config = dict(
    n_experts=64,
    n_empty_slots=32,
    vocab_size=6066,
    norm_eps=1e-06,
    beta1=0.95,
    beta2=0.99,
)
Below are experts of layer 4 (counted from 0) of a mixture-of-experts language model. Rows are named router (the router's row for the expert), up (a neuron's input weights, with its number) and show model dimensions 80-159. Each number is 500 + 50 x the weight over its row's rms, rounded and kept within 0 to 999. Numbers have three digits each.
Before each expert's rows: "comes after" lists some tokens at least twice as common just before its tokens as in all text. This comes from a sample of Wikipedia text that the model never trained on. Tokens count by the router's weight.

# expert 46
comes after: "\n\n", "\n", " | \"", "===", "\" (", " \""
router:425559436544523512435537570511455417512435442553584500531444419380485422451493542514599403553466470469477469427451484485466567420562501493525478462586545555536546431485510490451512437552433495435581453500452577536503515494467471470529430497
up0:463563482554529471529517539500480526554583561562527535410443445532625398541546419624440494529492485446371562456379457430571624449495602535556482524499508493536516412470470497540531495434520447504483435519385492469490547529488564501499484510
up1:516528443517573515564503451447545549496436503329520641498494569556424482448472524464478518564490401519485455480508520532436563493553451534499450559573498468522514520479383517505475462513505463569524440509471505462546526416504512505488409544
up2:456448463481530612483523482477490453512464487496518522532510463459555471479443558456539560562463519585469489531475448421516553480509507441472581431472531490559397428500510490468538477346504494401531563586545512545503522509573562537443626512
up3:437471449485536489534448496430520479472406456518455510577506487522472404469474463473513558492505549559435457503491474536592512483524500571446528434461489489538618474521471592485500468478497428463529550530390512501476469595523486461592518443
up4:547565480547483444507495466558411459484515406479594503533430492517614552443501571581632445435428451473541367525506507502452504522537599523509484524461434453543468542470512551435487525486609434455487500480409508449430576490478537516560564496
up5:584475555528494420496494456505520452492461542537479495480467415431417512421518460506576433428545512430485433477544479540480466476471442642474532510476472516452522462459402504480454487573401475559581475422637573561451559504441543440432491495
up6:437496388500475525504434470473466553409528549516470561564451521652511508488543437497528583489522435474470457517486501561535536420520520501468357423564492525483453430467507500520510450506557563484622554428422445499441504478486513492451532442
up7:509535460561467451468514472456531479524445524478403445505462472472508473478493475453495478427460496416540529478432516505495502496466488489544388463512425499565565480519510513566438527536447587499517444507454449488508338389589428525562531554
up8:420518466553470607418504449577392458511471547564463477572519548419514502541459494436556358546535481590507468596519599431479542481491492505450497591511502437522520479564585497495496506468447511404451553507495479524430501481543531509511406466
up9:451524496476515554559424478428545505489445462434524575450486533463406503503455419519449464606561544562566553464428483592446433522481519397589559488469586522522507478461509481540476495490518457516460522375426533460495548470548571548379593480
up10:540539565486562474438463494449561535588485535523488566598445472339477536453568511450501503453552515486479427458474444483559484511547548475486486440560393565477549582428471488448521502552364507582509459546478413569574495473454492455512487529
up11:487451586497530477550408490451504444503434438457492474474464602430492422407494567526513472500560463489518437495472523544543439511464569469534493444508548505547537441412573475446581468551523519429477467446562505423401516519554505509489545503
up12:540543440550465531387469559459462415478441502558429473505482524500576468501439443527498549549524505559423505464493424458561445549538531495452443476501469526487520605603439417441593462459474458456452496442511521374547465427478465542421468478
up13:473434515568491485459562471513499543559544545631498540412522488469547538519572470514592523485437492501473417423500518410550391524514513572455504462417563517436517500533482522531577548508365472441546481516456431405525463542517405584523418559
up14:534550431501650421553483539522531493472406525391444514419440543461518543517528576490526536501510501472572453476535531575388474501512500471486511504584500533504427487491452501512502474466508442553536336497490608505602447494426460546572399532
up15:485568498466483476499543416539568464504496576546498600527391523494534467503569493510493373516589562554561521513509497460540496497495448550498520557505451441578453450625486543589510521497511560493544452530461542558573442442399549559580527589
up16:355492493505447513569498482488486432549442570580530477531477505406496371536411432492537531450559583495438534462470555435383601465468421465527504494531566418464489366437481493519456463567502528496601470545543446499471452451575419483505486571
up17:459500523510515480548386505501442567454504477518439528471388433503381429485446446482480513532516449499469471509469561560492460532519541481513468488485582499456550403565504525502511525556583487463446444431582598457507529570414456455384521542
up18:546501489518549448492553549588444472570514561541557581544557508516478455488484507476580560557487495478388550486452534416461503475502393463554465545443433522403532435500441493476483718482459494516497427553511516467516482489546512557464532528
up19:440455476529470545497544590444460543604465462522528552492532530498532425504382545585513428444541515430457518593477559481550566506574588490577477473517481600508481479599487521561461484526530528528454593538479480514468463572589552462669463575
up20:510522505481530521556647543472491499563500538531476520411493555418497478489633493447387530551558549517496397523507493509420534460576486483407464484459486489619523486434440467462523500576491488351471535508538520550566495477415495439471503564
up21:467543492402535468395504558465530458442531564503570373534494488500555565479454506490499504393465530526496477497495470516464514514444472601505523475492591534473534408489558543437524535504447428466513477589391512462513388593502454434545470491
up22:498544480591498528448487472462556443548549408525607420499531513542530578503492473604591455476424530522442450674501535476469531351437467493567539524517544525512542573516466463479575567396467439374562518493515510390478507373553455504500449458
up23:453528471576511562500531474540463525577378516514562512519451447376453498398489381478408448457506529501466493433437460532470510466663507603535576514464568438527445606464542533526525451557447512416493462464532474568509504437528427493551475548
up24:536514602506426553517568509512437488489487492487491441535491503510511477414483497443558552642535499559499513588562403534489546428521505510480525530501522586522611426454453476473554555537444498427551482544431460529521532511526595476547502520
up25:543572492565526503489533542451451490516447516454442514502570437520461507498561564485606439600571561460539501489523520498529557519479612587453561498545571501563509499627489517504485513493539499542491468563452530544504622437493509530514379571
up26:569504528475424564500463565463502436433495450549485533514406500374510514472507506363494585449470535502509470433507554515480411504530577556560490445580427584509493532420431544442415483470433544498541510520474600552534427520548512538435386469
up27:512514484545448429489493611480492408477570469505453443459464493551560473492487525350470468493487513444436428456431512537476504459574506479510471474494479546574488455567517498407521495533453519465530410427531429470446472371496468429503547501
up28:474508461560575399443448522460492584401457527397509435509496438520510507544490556554509519520512399461511483514559435461580531522477609517488528452561462519555468462472481520445530519525493468410429510512457470445570492489461537496552464544
up29:517434457505514441440452561606332528639515513467488465590438418453477449497524497475582521531428420484536595370449512473484567508548529483418512497499548495498498498456468477563538457493538526412513556492491509535551426481548518509548496524
up30:489500530505525463532449499620560469564468436465467444518532577504451521461542532475516508543509466428484455472545525476419457512443490369372570590494526632624518510536516511501535535512445455425587490479612540413526599490530507529451471527
up31:535508456530568419482407506448465573478519529562627446520521508461588514534378595504546439433582463544456476472525499486483500462487491536471524453541531596394488404527610499525589478514551455431497459510555464518483533540532521482492454530
up32:508513388530520490475511492578435501608533514529455542460403485538570423446516489562510509417560457424520538543508500461611512578513563430529439654514424436496444470556552505520499453546450414541414564457441497504429388516502602443490554484
up33:546475449528563493506591509574463493495543483510524577461557595349452501512464530501587439482494532488469555491539498530474447600583571535485534522515410429529482458533453525455507550613464521419561458524456533477502477540508569535448450450
up34:482487451467465593513518426402537459491591489462489553482514451558548541599491517510522439447428432463446543439542513524511500502541499484427534594449530504522544527429559477441540486415506573406423499537511410440455498415528443571566515442
up35:515525498428497551526619470538591533595451458485522484531425519494627559497521505431460497553555559485572465456484527407519469460437559432542487462491499489557418516483489470528523556535503479546548547520531523438476517462421434560447500572
up36:560488543528458404428509517485570509527548469543561490579401562497506483558499445467492547477487499505481508479418565423451396551526467548479487514584494535617539499574486424441489442461470517649515499495497587480415447402522561533650502516
up37:522519576465523475490509460489591490515558436494576485602415527384453529471543542396435419448577499421483551503467537423465504424503495454499435425543451560552514508476547487472495517533507465501379505524461518467489514480655510489518458604
up38:508546562452461477518549441505433462529531410502466549471430527473476546533579390469520511487544504502494528513428538494548593447561569555556488388502526485535517516436547458451541454548476440531524548459539435522546476440567512474494565554
up39:580524437518514535492399508513456527478634552477487417466490619548457530436521419554480538474449587522495489527439457400521534490570471480621477445568486509452414463563478478518457473422482514523472590541486503523453472465482524480464544510
up40:471496483554472553519485474614444562547471572487568551492506462473536523435470446590458468475479538502504539531512435536515590571521519546474573526503514445466440472478530493545476426440537505482522553556465449499562494447569510547557569569
up41:463536478535382503504533499472499503531452518449587496541439500631458500467605451506451540523524506593429504437521542572468518545530508482408412401391467415503493448429528474406506433576441512444528587487471479484494562480502467533461508511
up42:542544489525474510389488569512472579553557444414522468539531393544504515527506477546557545422508500593496436426537549607555571453556508578472559461478519477547508410518415461476505495518367435483485604470535516442497501532406472449542530466
up43:458575543520402460533523506496470550452511537446507418547525439537582496578478432583585488422472480574466536464487469476524490513489484514452589475499518465459519544490489543510517547500483414514470460539466487489506609479437447546450489510
up44:560604571479470523461498545638451581545478514505464528459553511559439553527533529497564434519466478555504449495532528567498521464534479467444555425479645578488447489553476475450484577446420502491455483482493527500503464500453538399460508498
up45:470448657450478452490551530535507460562618523523524523421513543503441560504545461436522487536488526440492410529474489387502504523523480501399475611519537476495523579534506480590511469557339549504551423492546534579527467497481537502433542511
up46:530449487513534582586552490432472423520404475501494452479475520478571540537515457499484444490577460400523555508588449437467497463621507483473522467462530492512589483559518411426458465530518512555546507598454526527416549520516447495492444676
up47:449455482525575539517345534410556397468515408465494482571455420542460492535509431347533390553502476491515504483481452547407465499549526494498491556508422522437495465480475462486469526434546474431552458492442515531515477498521539456547527457
up48:526457475583563524438460496646546527450452476531481486460463507516506568519546507480513440501572548495422523509493434596493542478552586556491461433544448485409561479516586433490488391538484535502549489461552466546554556510471507482544479557
up49:471557485561507427486376561550543508503569419459475506467427396522536546542530585508546510422519564543464493466512552534585489506522519584529521528534507455522594510588525488512592424531400471387442503537572495468511516524480516356496552460
up50:483504431526487549551519462457473451492563508476436493500494547468435433625453478546530487538565413510516442521450516538432431443582518582499536464537517436441572459597571484438531500506507459403482556506457511509545554467486493576483546423
up51:445588442540442581545468447524631431496490462529449541565423487421486390530485488504575597557367516533514511592496476541493574522483508487473455548438514516509510391582499478575550469541399502535456475521484468589550457456539459497493401448
up52:496498517593474471545569442419410456504554465593484585474516567469607470515553439436469529527525497509458535546547554451421538475516605539480597455456628512542490525474443453409588485464542409517508507487520585470502604470497477554482401516
up53:530429440511474588490513479463445514453474457542567491446552505395508477550551543537421526524519473493510434492546622580456608438542416589401503422554506443532512531461533461441476482487507407391550459447486508463626549483469514517563490504
up54:453530488517514484525516492582571565508494505578550413484426460456511460518497385552520420568435600521419567490517526442445509560592497501490532436554566498469511422435525531448490448427568396465535519513480576538492410534502475420549478579
up55:514499465480504434525441566450458418405479553573412533397485374493594481437571430573424462501475587467463490557442420478534528424514501488502493532525580540459457404481537463546505548525456442522556482503569466512573504529541505554450473469
up56:614457541506508464567510487563468541494578597489513388481474577434354503474458518485520534552517474558542453492581599564557454521516466516475496517512582544529431528567529489404482571536421469449617461505417558481580544465524501532515480456
up57:525416532535493551444481456501524551504540421550453510416462485554530407495604516443616518564534466481489572495411556469522465610460514457596499420407554429391527451512505547504431561527518528473503410470546539557527542621462561476403500472
up58:412540484481483495515480415460503507465527405538557546510495472418366465614491511437449487558501576508535511515443676417549505440537462421521457478582456466478449489500456440530445517560453498559408469438470539570587478499502399418528452480
up59:478611531482499486445539454548532513471461587414498435438540418346505503446507557668453526539499517417475476546550493569515510487485501417409499553573502380501440407523484399492513528544550410451528509505454445474506546513578506489547412517
up60:505442523507566539469548467516417488467421500596460559546404411522454536551592493497482468559467474477392569495486474490484461430504490499454538465537423501580607474496489533475431527408523454534438500405461489523543564510463538431506484487
up61:559518463628502458511516392490425388440436584491470514487493512442508525527419486571484480536476527475518549429441562559519426451500559516467483514464542481510495523404485444513489527503412506466523597540491501563503504538465534507461500521
up62:448526563581527539514490472471435438450519498449444573488476481497622487562532403671565470514436421604465492491417518541492491445507489534512556522460508455449542413486454421544478522522474592446490499449413479487591571522430442494472573459
up63:480600476477484507433494485556436462554394410555563440480502470465463502524428442558524486473497482511452506440548524559524675446506521548561560497457558621504513560502524505458472381506447421486516584497521549511391457462494559492549518531
up64:455508469485525503434468535466531525485484496525552488444528609498470480462497450578542452471377445577454466479470539415513468469441544568495531425549566503479506389535482613542559481355520474545534478531452439488461496509536585474502446521
up65:572481509489466506521488465489528480517528473494499462483477449508405459539587509426550487378485456458505506457429545426431521452516543558438408523500453477495504513466511589490472487468457391512464449496511586494434457500398529510480528562
up66:534488517505501499472562532452444437544503399556474526548433530473454528470581461475530481482521501527500502551480518536486498497473616415523479488477591525601547521557470408437607522421526527437363496474408600386461452402525491355562415471
up67:452495438526513578494502490612471550544477506530524460459481519501428510503509431569435471456473449561510495544445517488487411446451488579477461565551563544464529614454504539584472415479478566491561539397532489498460571479492511509517483406
up68:493593509486529503529459501455526448490577506547575539513464618531521446499564559532607576556449586517525599602487523529460509506541519442496449418507497585571585541503470617552567479487512571521475587564500482565516472522466545537535530564
up69:539440528481465484435490574456459531501421503441555519487525567487465510459566519464497525568501453508496511389470453471539489494465433547458530504485510409542534514535514452485475482484446522524521475611409667442496475539519561482464553449
up70:532539495476492506566562568583456560543458570559556554557498496498461473523524386535469551468503455384515502497419502487535585507504553478519530545479510521515470532453500547509578513545416535472543538507468513490490437441560511591442459459
up71:437462535513611497498628493450528489464447456540544540509550519404540532449529486503607530550516494549483517501499553551454566547472449531438565520465496495483485451549500618489474562539405430457572455517408451427592439481535523449458518472
up72:461542462453448571495558494547522484432509469567460488545478411381503467535525482545460510541464580482476552481501610497511572481469463521516464558494555358503552584458557433485551488508585481457630604496474511396478533551528492487520397507
up73:563475469462482488562498499504489515543481434469521451495535482502545573464488585543531538454512634539480539439563489552483534427469536508516519499525505492613505502543494531509498455498474512405470535571540446566465579483463546473536562479
up74:388557422530533521471467414526589487582542490454428544501423470504509481526383521410526370602479545533540529533482463508439582466493501550506582475492397471503474548507474535455509463508380479470521532547526460551475561553433472492481464450
up75:458540551504600474603466574555542416425505521465537517522462473544505468428464490455471453475580452470526494474519481492537551418485477502531474538510513502450574465485439524479528555507535515471499438439419464574492330496468540471427520530
up76:522512527484525531456490498463495502418439461495531429458497535514496531495514493561532557446495486499564536526511479452533557572479527487551572490499379462494468500518480564541563610502417471512484480455512426472509461452453622506555512464
up77:581485488487458548544470541447573481539499459429532424363524554458510396453508499492475599492422437521523549524450437491538471502535483503438471583455565541519436509549534456604527422472476462392481431550542516483442514418603528462494384512
up78:559476580530565569432541485570473480551388519451528491600524436508506431387532580472496408498471545443547562519461536456588427451454534509505525528560502459452509456529474488484467423445534621507514467465413562478493512515463494508486414574
up79:530475536546526460510447529423529388478417456608445480525461595420569453565508436477433527493478601533415423503516466482541489470513570507493529413451453396493503528565402435494484399490488398481614517520490459432525547453556461522527474529
up80:489602565455490515414467455488526509528406487533450431515448524520518426472484548516513436550552487560529520540473463423424530510493546539445526470433569521534444539525460516605514432468504519438457463509500422527490500509433499518522544573
up81:487442525566532501501530540480469392484484526434506493475530467512509508435473438495466506496495478369416498419561506422438412504430509458419492518536549492505501503502547474435485454524482506469506522476511509533543412511409493560481451506
up82:411535398530482510569474454537394458518507534388455562496551475428512493413550417453543515479494455456584523476572452575517533482475465444518571557524542368495450434495476514494445572488483484452480492447478423544456489446564546476422423437
up83:574502519423494519482474499597570560459488419546555492493581474505457481507545471494539420513555541501403528506463408519519481437574443505434555435443566401556536464460527526522522477441507495450507458535557500512514415533510492396440520636
up84:456501497575477562539488518577622492467533476535536561493467490528592480437597562431465542453580528556554499525484587555491442507468512482534561539491513500575479474522490484485484500491436588456550392453466424534377455482427512531471530512
up85:512551513482497538521445562382555572568631489415554533522529584471441421495466592584495511490479555488569492483440433516482489479500492504545483518422553582537509534489468445512508442461432465445532551464464339470454497483534490544535516575
up86:571496546475464524450478427556545504562423531552415487489481447445518371506508492543418552466489395522492480436488463559409472422584468458528535545503428487434521568439548520535563507551435452424440482559487524505531561487540443532557468417
up87:517462401581497511512575504529463575489406510466486450513615484532514546444521543446525517428586467448497501509469557462568598535499567496521448440465567577619497382484578488493474465440554521504546554569591500476525514509453447465489505508
up88:523498520507527385625438457432544526446489508476467419558442511409539470531486422524546527503508521413537585464477541511510523487423414486495500557409430546533456529505508468483491526499493464509506447574474483526527527531494506542580589543
up89:537584529484457572503437518508559501523529469439533434503472611503476467500547566512497578540605442394461474539479554405398473563474451583435542579569486471478539533521502517517457536474550513471472542453507535476612460476539503463487526445
up90:511509478646499484486446482487454401499486497538410533458449489446520510514507453449478538570540430526464500499434471462534482480492537548434453503488585462451444487512391454492477473443551624402407603458401522480585540344525538576488477454
up91:541537398417461508578449519418504453426492455515584442484595493603491415410461514445486485538523428463596522553514494495501571542595439487606543449462494467511443459542519505483450516406538479532472498529424468538559499468501453453543407543
up92:434531442483505486477515523521460533399546493536482408484530536411571433485458390453461531554462600490482541490454481548406495553450483431538512418465582494423597458466550432500545513566569572430542492503446418595454517497574443529505486440
up93:500580451556504423537483535497529519562539479508562531459525492509332482452507516419546541531535510501527444589494525477535541492429525498378485589477451526486465545581516480480431502583480422472488441423488402465536476466567446544447469554
up94:536502564567471482584508493470471528507478507549554550411471491456473487490507450489561479501500447557400452428440445490513492468501412491670523427475411450508521541545473475442570520516449552488544464498471556539542437407487476504490489520
up95:517435498469484473491464506456522436575578594549453574536487530554501438426507515472596498529459528448551440482482420575512532421553537467506505495554482517466578559541544569455522503519489516428487453534476489539433571476467481483538509498
up96:463502589636520479451537514499489505508495481581474492519462376443441537449464479464395505455503503520466495522529545438519497508576553453510486544507512586573513571471531485491514507498559570470458453484432469436495478500560495559477532607
up97:583546461486499474561475581498497582505486524570528490463442495435490460536468482490507522447455424544471552427495523488424471468577506535568528566401564480465505525452495450508494510552512554503481514551464433438470488419447382493488471516
up98:635501554550481460495554627581602527554530508559516515551543549525506420537554457466496532531489552535423497478432513518405486533512467474579450534584426514489500569546455602515520482551551520568541538574430519529576587526527497455529413499
up99:593508424481523433556540453522540484445544465535463428506488551459547505485497564505452543481512481534495413500523492481492529490504538465392464449477462550493601530416474493550484516481518480478487534476472527619599516576511541452492547641
up100:492492472464528517564562507476520432510444561553396524534480515462491558582448490424454435434457504463418553463521538450415506493478460443475480482485500552522599541537486553453553557439518426433455415480459542511508411396484498490528395592
up101:475555500460551604432505484483513488453371486439471454456539464464527489415434523496485462537484506453537484528609554474587499451472480405490445496547505554592510382494501524526538507515435543469469532525497534531516510400514512477486442550
up102:507409502530482386444548513611505534573422544491577519421459530423495465449542509606558508552457454536398510485530463578463391603455528488559592480510428551478525435489586504492532541451560558514512537454493522540506502589422478513489558399
up103:501549455496510529502461497457542491524432505549614444454405468444504478475551492449518532435604531563561465434476439552587523545534485586527479505437544560512517398506458567514500570533605471490522437496552477560534553425502441449531465564
up104:578531531606522626466585421521430509414531558549497493605522436497549440528487519421560444504490553575541416492584505476445509575602477562550581466492508560496428498531508579434514441555495523536581535551502501446579470521407497533501436544
up105:510480512476506460464536451563490531475422560505492402474460500439532451507480557462469475445533444439531526534488483422503494399477436478493516483455495492479517450537585486554511538507460586536443479474523523503436454441536467407502445488
up106:479535479442492486520454541462445438523600434441483506508475520597448424505485613500527443585496475557620492479501464451499498426549522518495526517434484577525526483512513548531500586475476417468456520468558495507485534458471379412379507549
up107:508593443456468432551529526481565514448444528555515560485504480443465481457590489455508551414466468479488581433446514525546583510619471457494524513456500577578518418581582555500403499521509554511563511569545535511536468422496634517463569550
up108:453520408484521549380549585473489543527446474510578492568455538573449494526452476454471429584473475546474486461489437475414472449444475473531531461531499620545530444353613537501517507463441506499442567478584426595559506514482534462517519461
up109:410472492555486536479446567442512497530457512476406561490529402435531480452431579458458476525487541463522417495548442436535537498542521466435596453549544531622433472485530505451516598459442481464496486468521552458449495523514440429449551565
up110:483529402482399496503486540444505499416510503498560506494465511458635547472569405448481499453492544501582584429414398421521442488509460504568484523495456461596489553593543590485484469542472463416530540451429554542369541520499540513479502523
up111:478483493600443540599519440469526449478558447471560575565498571511478442481476601491468582566430516558611458604470471471471450490486547507489529598392566507477601462475449490520446490532433539477465411457535579470549520553571524527461417411
up112:499451510573529484491495513429490523421466520548522443651507532523467556509500424549449529466573481559480431457427543520456551437555575482535514558478529525470494464504478415514533524404603516521508482425568458451507524443442433561472532539
up113:428469532516484505460571390484488530431434507491536531524577531404418490570498533552508463542439449539457472559518474572541511523546520483483511519456421553399534378527498494470475569580525426521373499466527585477594522521510416486503508496
up114:498424490493624489531459516627425434546539493518479503430414488430546453415544513400489507474466526513550544530505486559408449593500601487540520458510446520492450477490490492510455505477541485482542606532459492542353513546469408495496463511
up115:516453439492488515463522471488521482462446600535635476527504442480511472534469505505504559486444476530556470461448437439552599498522550585419502437512434443595438431552514525414539485499514465457450501517528400598512435570500476476485520496
up116:515577487512451531487497459541547549520401542550522439501465542571517499462426421452522401479479490513452400506497517511452532423502502404538500499523443437376509426503458440543472478569438509448517460423496607599392520562564459444446410577
up117:576490480517508460455446567476417476398500530594469426425458593619568422445435372372505446551490475501534470572520541464448426509478535438500514498518563370522534444484550487515438454515520472475479468478550472510412573518454467465551591433
up118:521409467416458552483543563444523502479462470463576450457553479523613457404504467527513488516552509463561525440465440444465446469494521474580496549495497496518439664426471430600480516544488433451547414514463568485474495379486560534551516558
up119:540461456524508509481541554477497498556473469511525443487521541537417469410507408543533505476541379481536497558446460505521557391555499465614501409415534428429472532539520577533469467500504482506567580460555504520504471449526577483467533491
up120:415511465554573537436533542544613455545490429531544531498446406428498505511540596509528505549437574556451521468447533522480571542508593435502585507456538440492594608472483529466489396469550512492576507480514538529509544588489450536573419568
up121:527513487429555475498474429507522465471641462525523611523415559430450505505487543488501555446549484438585557618411515464379443418510398506488441566539562515505515524467446514468459538550500463459531532518604564505486528512588474526427515548
up122:569596525608537549528542551497551530471401550544452385467481400427529526467499511460563444546522486492590561472501470532494447437534454471526506489579555487474532454529510522545631505484599471521445486550402501513431392508564550464512468527
up123:476456482527540436553536504531461490451461516495496498531554504368428430498454530465515599505485488520416498466523432620531475510513505529585532447477503486411493523494491438446489443612522511494555497509526496486469498512451403510605499530
up124:549625495493510569564535552505471491516605488561492534505447483490483544490511453464489474492471557493522471461444566569521512544587536577488458487464633524457397517536498456559435552609522497445419377632423472453432509501505531555500498525
up125:514542470588544360495538563502380449401533488490531445447455564487519489473467496426501568531478555468576393451453454551361560522503435524438539515516443463447401502489394514592480488504483526528466443566592570525440437487511521520512423541
up126:464560564481521489472466505530502490547494417512389551505461489561517515518532462569441440440460478537496583409470486510618545490463497501502545535491500468501599596509459514536552484560435556498378527485438558523413454492460492515454487527
up127:522458512531536487494443509487440462542473438510484489512457574530399387519488485521524513471573413505598502584556525590564452476434511477541512502563525621625548484461491495503452540537480508539379481505488510444476558459624458587421450495
up128:489501569466449494499530526505473614486442482510491477463470442526490517445475517556514385574453509563405536533404526457467535399454515502441486504508469526463529522454599490363389491519486557477505526571480428501465402590546548515433427583
up129:462521535463586541520502531533364479484512525516460531556465514440477501500572555451540584536542492506472501441506508422511469521546481390501501545544458518646456496550468511388483504599491466465540441544532554462509415480601430472488524624
up130:425543483552557490483502406503516461499524407594456574504536431503536503480502515455540421477555471482552443500465537549482468552498502421475423511486541477421508464524520467510468530558522508501554505585547627528580447497494505556475469543
up131:443461446587481498439613451503552416564453569507520447510510542447540547492510512457488551548519466468436496453464485483507497511567498495435610545502479497500475470463548525434452556511460507517439541523453539550618533517532518491438531419
up132:446531515525479518467546557449530469559557484531513395513419431445487505462497530414494474591507450450428514522498469560431467499509488522602430529534436659519569446492497556482508551500558476556475517496581508476440545444497550493498538622
up133:414522543482535531481537438371508473489568558484549478519469471473630521562408542405475499557545533472479567517495444573468533398558533546541493457420469560526472461451493563467497482542462513544470427574525467544484566534609548515549477542
up134:530554375536523477551530431539516466512481517472510477494456422535476513443603522488476550612420474536523449525485587483530506535473519490513497492434616529557489443471538550445491494489489551530505483473524443464580403588537513485470506388
up135:572566531541511541524383517470467514518439401486436450532383482423537487430546352475559526523495462591636597518486542534465585437491437490552582523513427499508460459536579496537545467563600491440434491435520566505459491505484513527402475490
up136:515425449458496508497565506504511516401470436643531497469519502471516504496481477527491474544424457452495534523476461534545578479533539498539428501436463440516455465502434497484545463526424496503539410544387505576476511469516486493552569545
up137:524540543484505486418473509560450511541522575548523619454549476559457523503550527576476512533428433506434450453532534553509550452525478562497406438556482528458554443462523495503507530497489464383466444521387483517511522506472467532438575609
up138:412539521462471549510524501487598464501589398438522514516541442474493367473492574483446559476388511463509443546475479544406440510598481615482574528523473530489517461451473549593502490471534504429613538454447410470490480572511481536440503487
up139:446583565570489459598484466520503437517510466557507440416464524554521504508541401476421602520540422550546522560465532521462424505469500408523512462514401487549614566550490514528517556474434488508560492573442534664496424519525462436511465489
up140:442549436438630452490453483542515519483489463455438503496550462573457538465475641490553479618471549476475546530492506532470535514459606609485572475559463453558443443413511469548391478561525504447528478497354528469505459541501552497465521483
up141:501501501510523583584498440509504452468521464449500448508580502476447473511511431490568385572510491449474394482521504525424484546472497567513586531472550520475470404603480533533514439439362430503537474503429518425529470495390467472488488430
up142:518452460484483522429508420528502506604428505433634530462456517431487584511494617400588488430548501488452471441507467497507504463417457584541521553531325476459506489534492580501545528559511505452495497500458503495473445465526525524458425408
up143:502491558519590616553459460497542478477490496521417477530382426602443474476493428427459538417569642437461542470484477508454542559483566462532545384471494543506490499521484544536432451544548511462428491468547473527574522499477497462536596541
up144:430436531549469586588518436520498452459369539508494522501526527457561493485424514605570482550373475549500537521507449461479427474529545486563553507545513485468438483504484507471504567408425493473575526450447546497506453568522506624375493430
up145:575447507524516535567487524487471549595474504607601411503459436542552440480497483467538507441518509415443512490613497482467535416572524548476564453533545407513505450499556560520472475530524467489530488513501483544558386485516492519518557447
up146:531507541480457511477444570467477488460459498412550432533454539511548469493514561413516489527534423484587500506488498509409520513490517389503428487510520460553503494509603488392469462470490574476545539530372507496495504451471480424448434476
up147:500529460520586440506483478529460563517543478511585553468432512478449481459490513485519561452453448504519478472428460473519440521516526472494469558552426510402487480472434558461460532504464551417395381540493495449423467513407435438587486447
up148:527513445469549480468439600525494513443586527476519453447477522477495522444554499536487585426371487467530416494460491379499521476532516480467502553624538453490463534515436566415463520587475502423451395469515469553454537510534543401497585509
up149:462435604537543487476522500465459524505414492476453410432455544593505544524367545492492486528435417504496410511488476589431500433467499484500588333538429623481493463568461530486506480506520554483528473509441459606543470487474543490497478526
up150:489547504422488500467492409456564509480485491464400549509579522467473553489428470544481447536492478487520496490490427576472511495511575428456509505604606466535588472440468518403579499590495455456520461498441484458495449404455457573455524530
up151:481498551554451456552537509466511571516485488473544581473436496533513509428494588353468442488537405545507564563503495570596529496505400479571465460570507525492485467548509418456506500446457480448514527564440515493506544473516484490458503472
up152:466576575558491506474369515469539498476447490431532551537362397552497553555520492465511440482529487498500471515560509407526524538416557540503630591537467509518420461499516550484465434536549419475514430507544544392523532508486466547478474519
up153:547496417601548526477493419480569485535485544544505510444546556496477474433474556554550507517423414489471486531467403496451427487541536462533534491512465487518476504469493489432487550472509568534466496557466476394508454375443495459533504508
up154:484408481613524496535508558448515457560512517585508515489520489496508496498515411546581526558530457500487495482483502428581605523497567456496552467532511458463531394481444485389441503481525480478451529490498483506534475572529451536496447473
up155:555494486577459530547443471492618540477448446646471516568517541517462506395480458472487489448438436551533494407619467484494559489506429461436496460513536488361455571507426409484531568527537527511519443456524501518652513490427418470431471544
up156:481460488457519485438544460538457584488412438592402501375481477579485365466532523459472472520515557452438433477489526477424416520406448475450396470455437485477485396534522521488502454449485500522512567450431529522391417518503576488521457546
up157:409474483511459552502464533449491543454507527517433568519494437498544344412415463486469465483456542462524409427424471488537548520520556507465554514476480467484545467492542548453472514510486468436445567481498453425522446502579449550534464521
up158:487550431448467452467516500404513483517615547447499491468478521546399458445557527500585385537471545590472428563481513434430420444500523525590476576572572515480517595572458528533513486494486539394451505567549451472482484461495464447503478445
up159:496513393511439508455471431538507490459449508557495464558504510516549433447480531514526500520499513540444522452571462558589608433393525461543515480418534402495560482512567561458467500534527507485467406480411428559503423538479440495432454485
up160:536479584475521522551562629573369507508519554526512463493568429476508516449586539601511513461565484508479539436484535564526461484540449536561527529479671536517511415448536511516490439473433461537407450510417528384487584453506629518481522535
up161:514512531585586533437509483555460487573498549466573491444533484530613469453538376582599494514401458557528370508513428480559494514498492486589602513458550525483487498497400450540570522460530458460513493545532454451458466471515490449437473501
up162:525601523511542447466570540490503479531426493468551457467421542502431494485473537488512500483526496493478411562539454529501431475501603584496500532520524563511453533532510494475549513500528576504517522593455652427499413394537514407454367540
up163:429467448389416477438485448474434488482537448500499540520449514484553588513518535514480514460537577492535444477406477513511551568466558627499458431479445457466551461433500576439443489474525525454561534474505509562460438489483539520492467576
up164:501475526478515525480521520597527525506532404611479494502507488496439497382456545451556405523515470502470518524478532596397459453479546479559552434525446486484438495421487497429533560493557570401380523504427521468457505444532587506522412478
up165:453564433481449474533639536507558571598521498502486566412429548517536462533440572490503450506519508500525541450563481504466529505462531427562458548446388579430457473515508560543534509528424518400509476451549510523443469462545516530503506512
up166:515502482402439481447470592513514460518496431537569479430457419443529517415473542499518501452480489564499464588466463420438451550525438465568524453487485531497527575402541579504401529516542526498574498440531491505538425523478410516487565462
up167:504489465485516504555526465428437475414472422465529485463477458508474422465416489509472476528423566522495481463426411491553444495560488548570544445541531462594523474467414399492495480460490488540404615499503449515524517480479416507546538608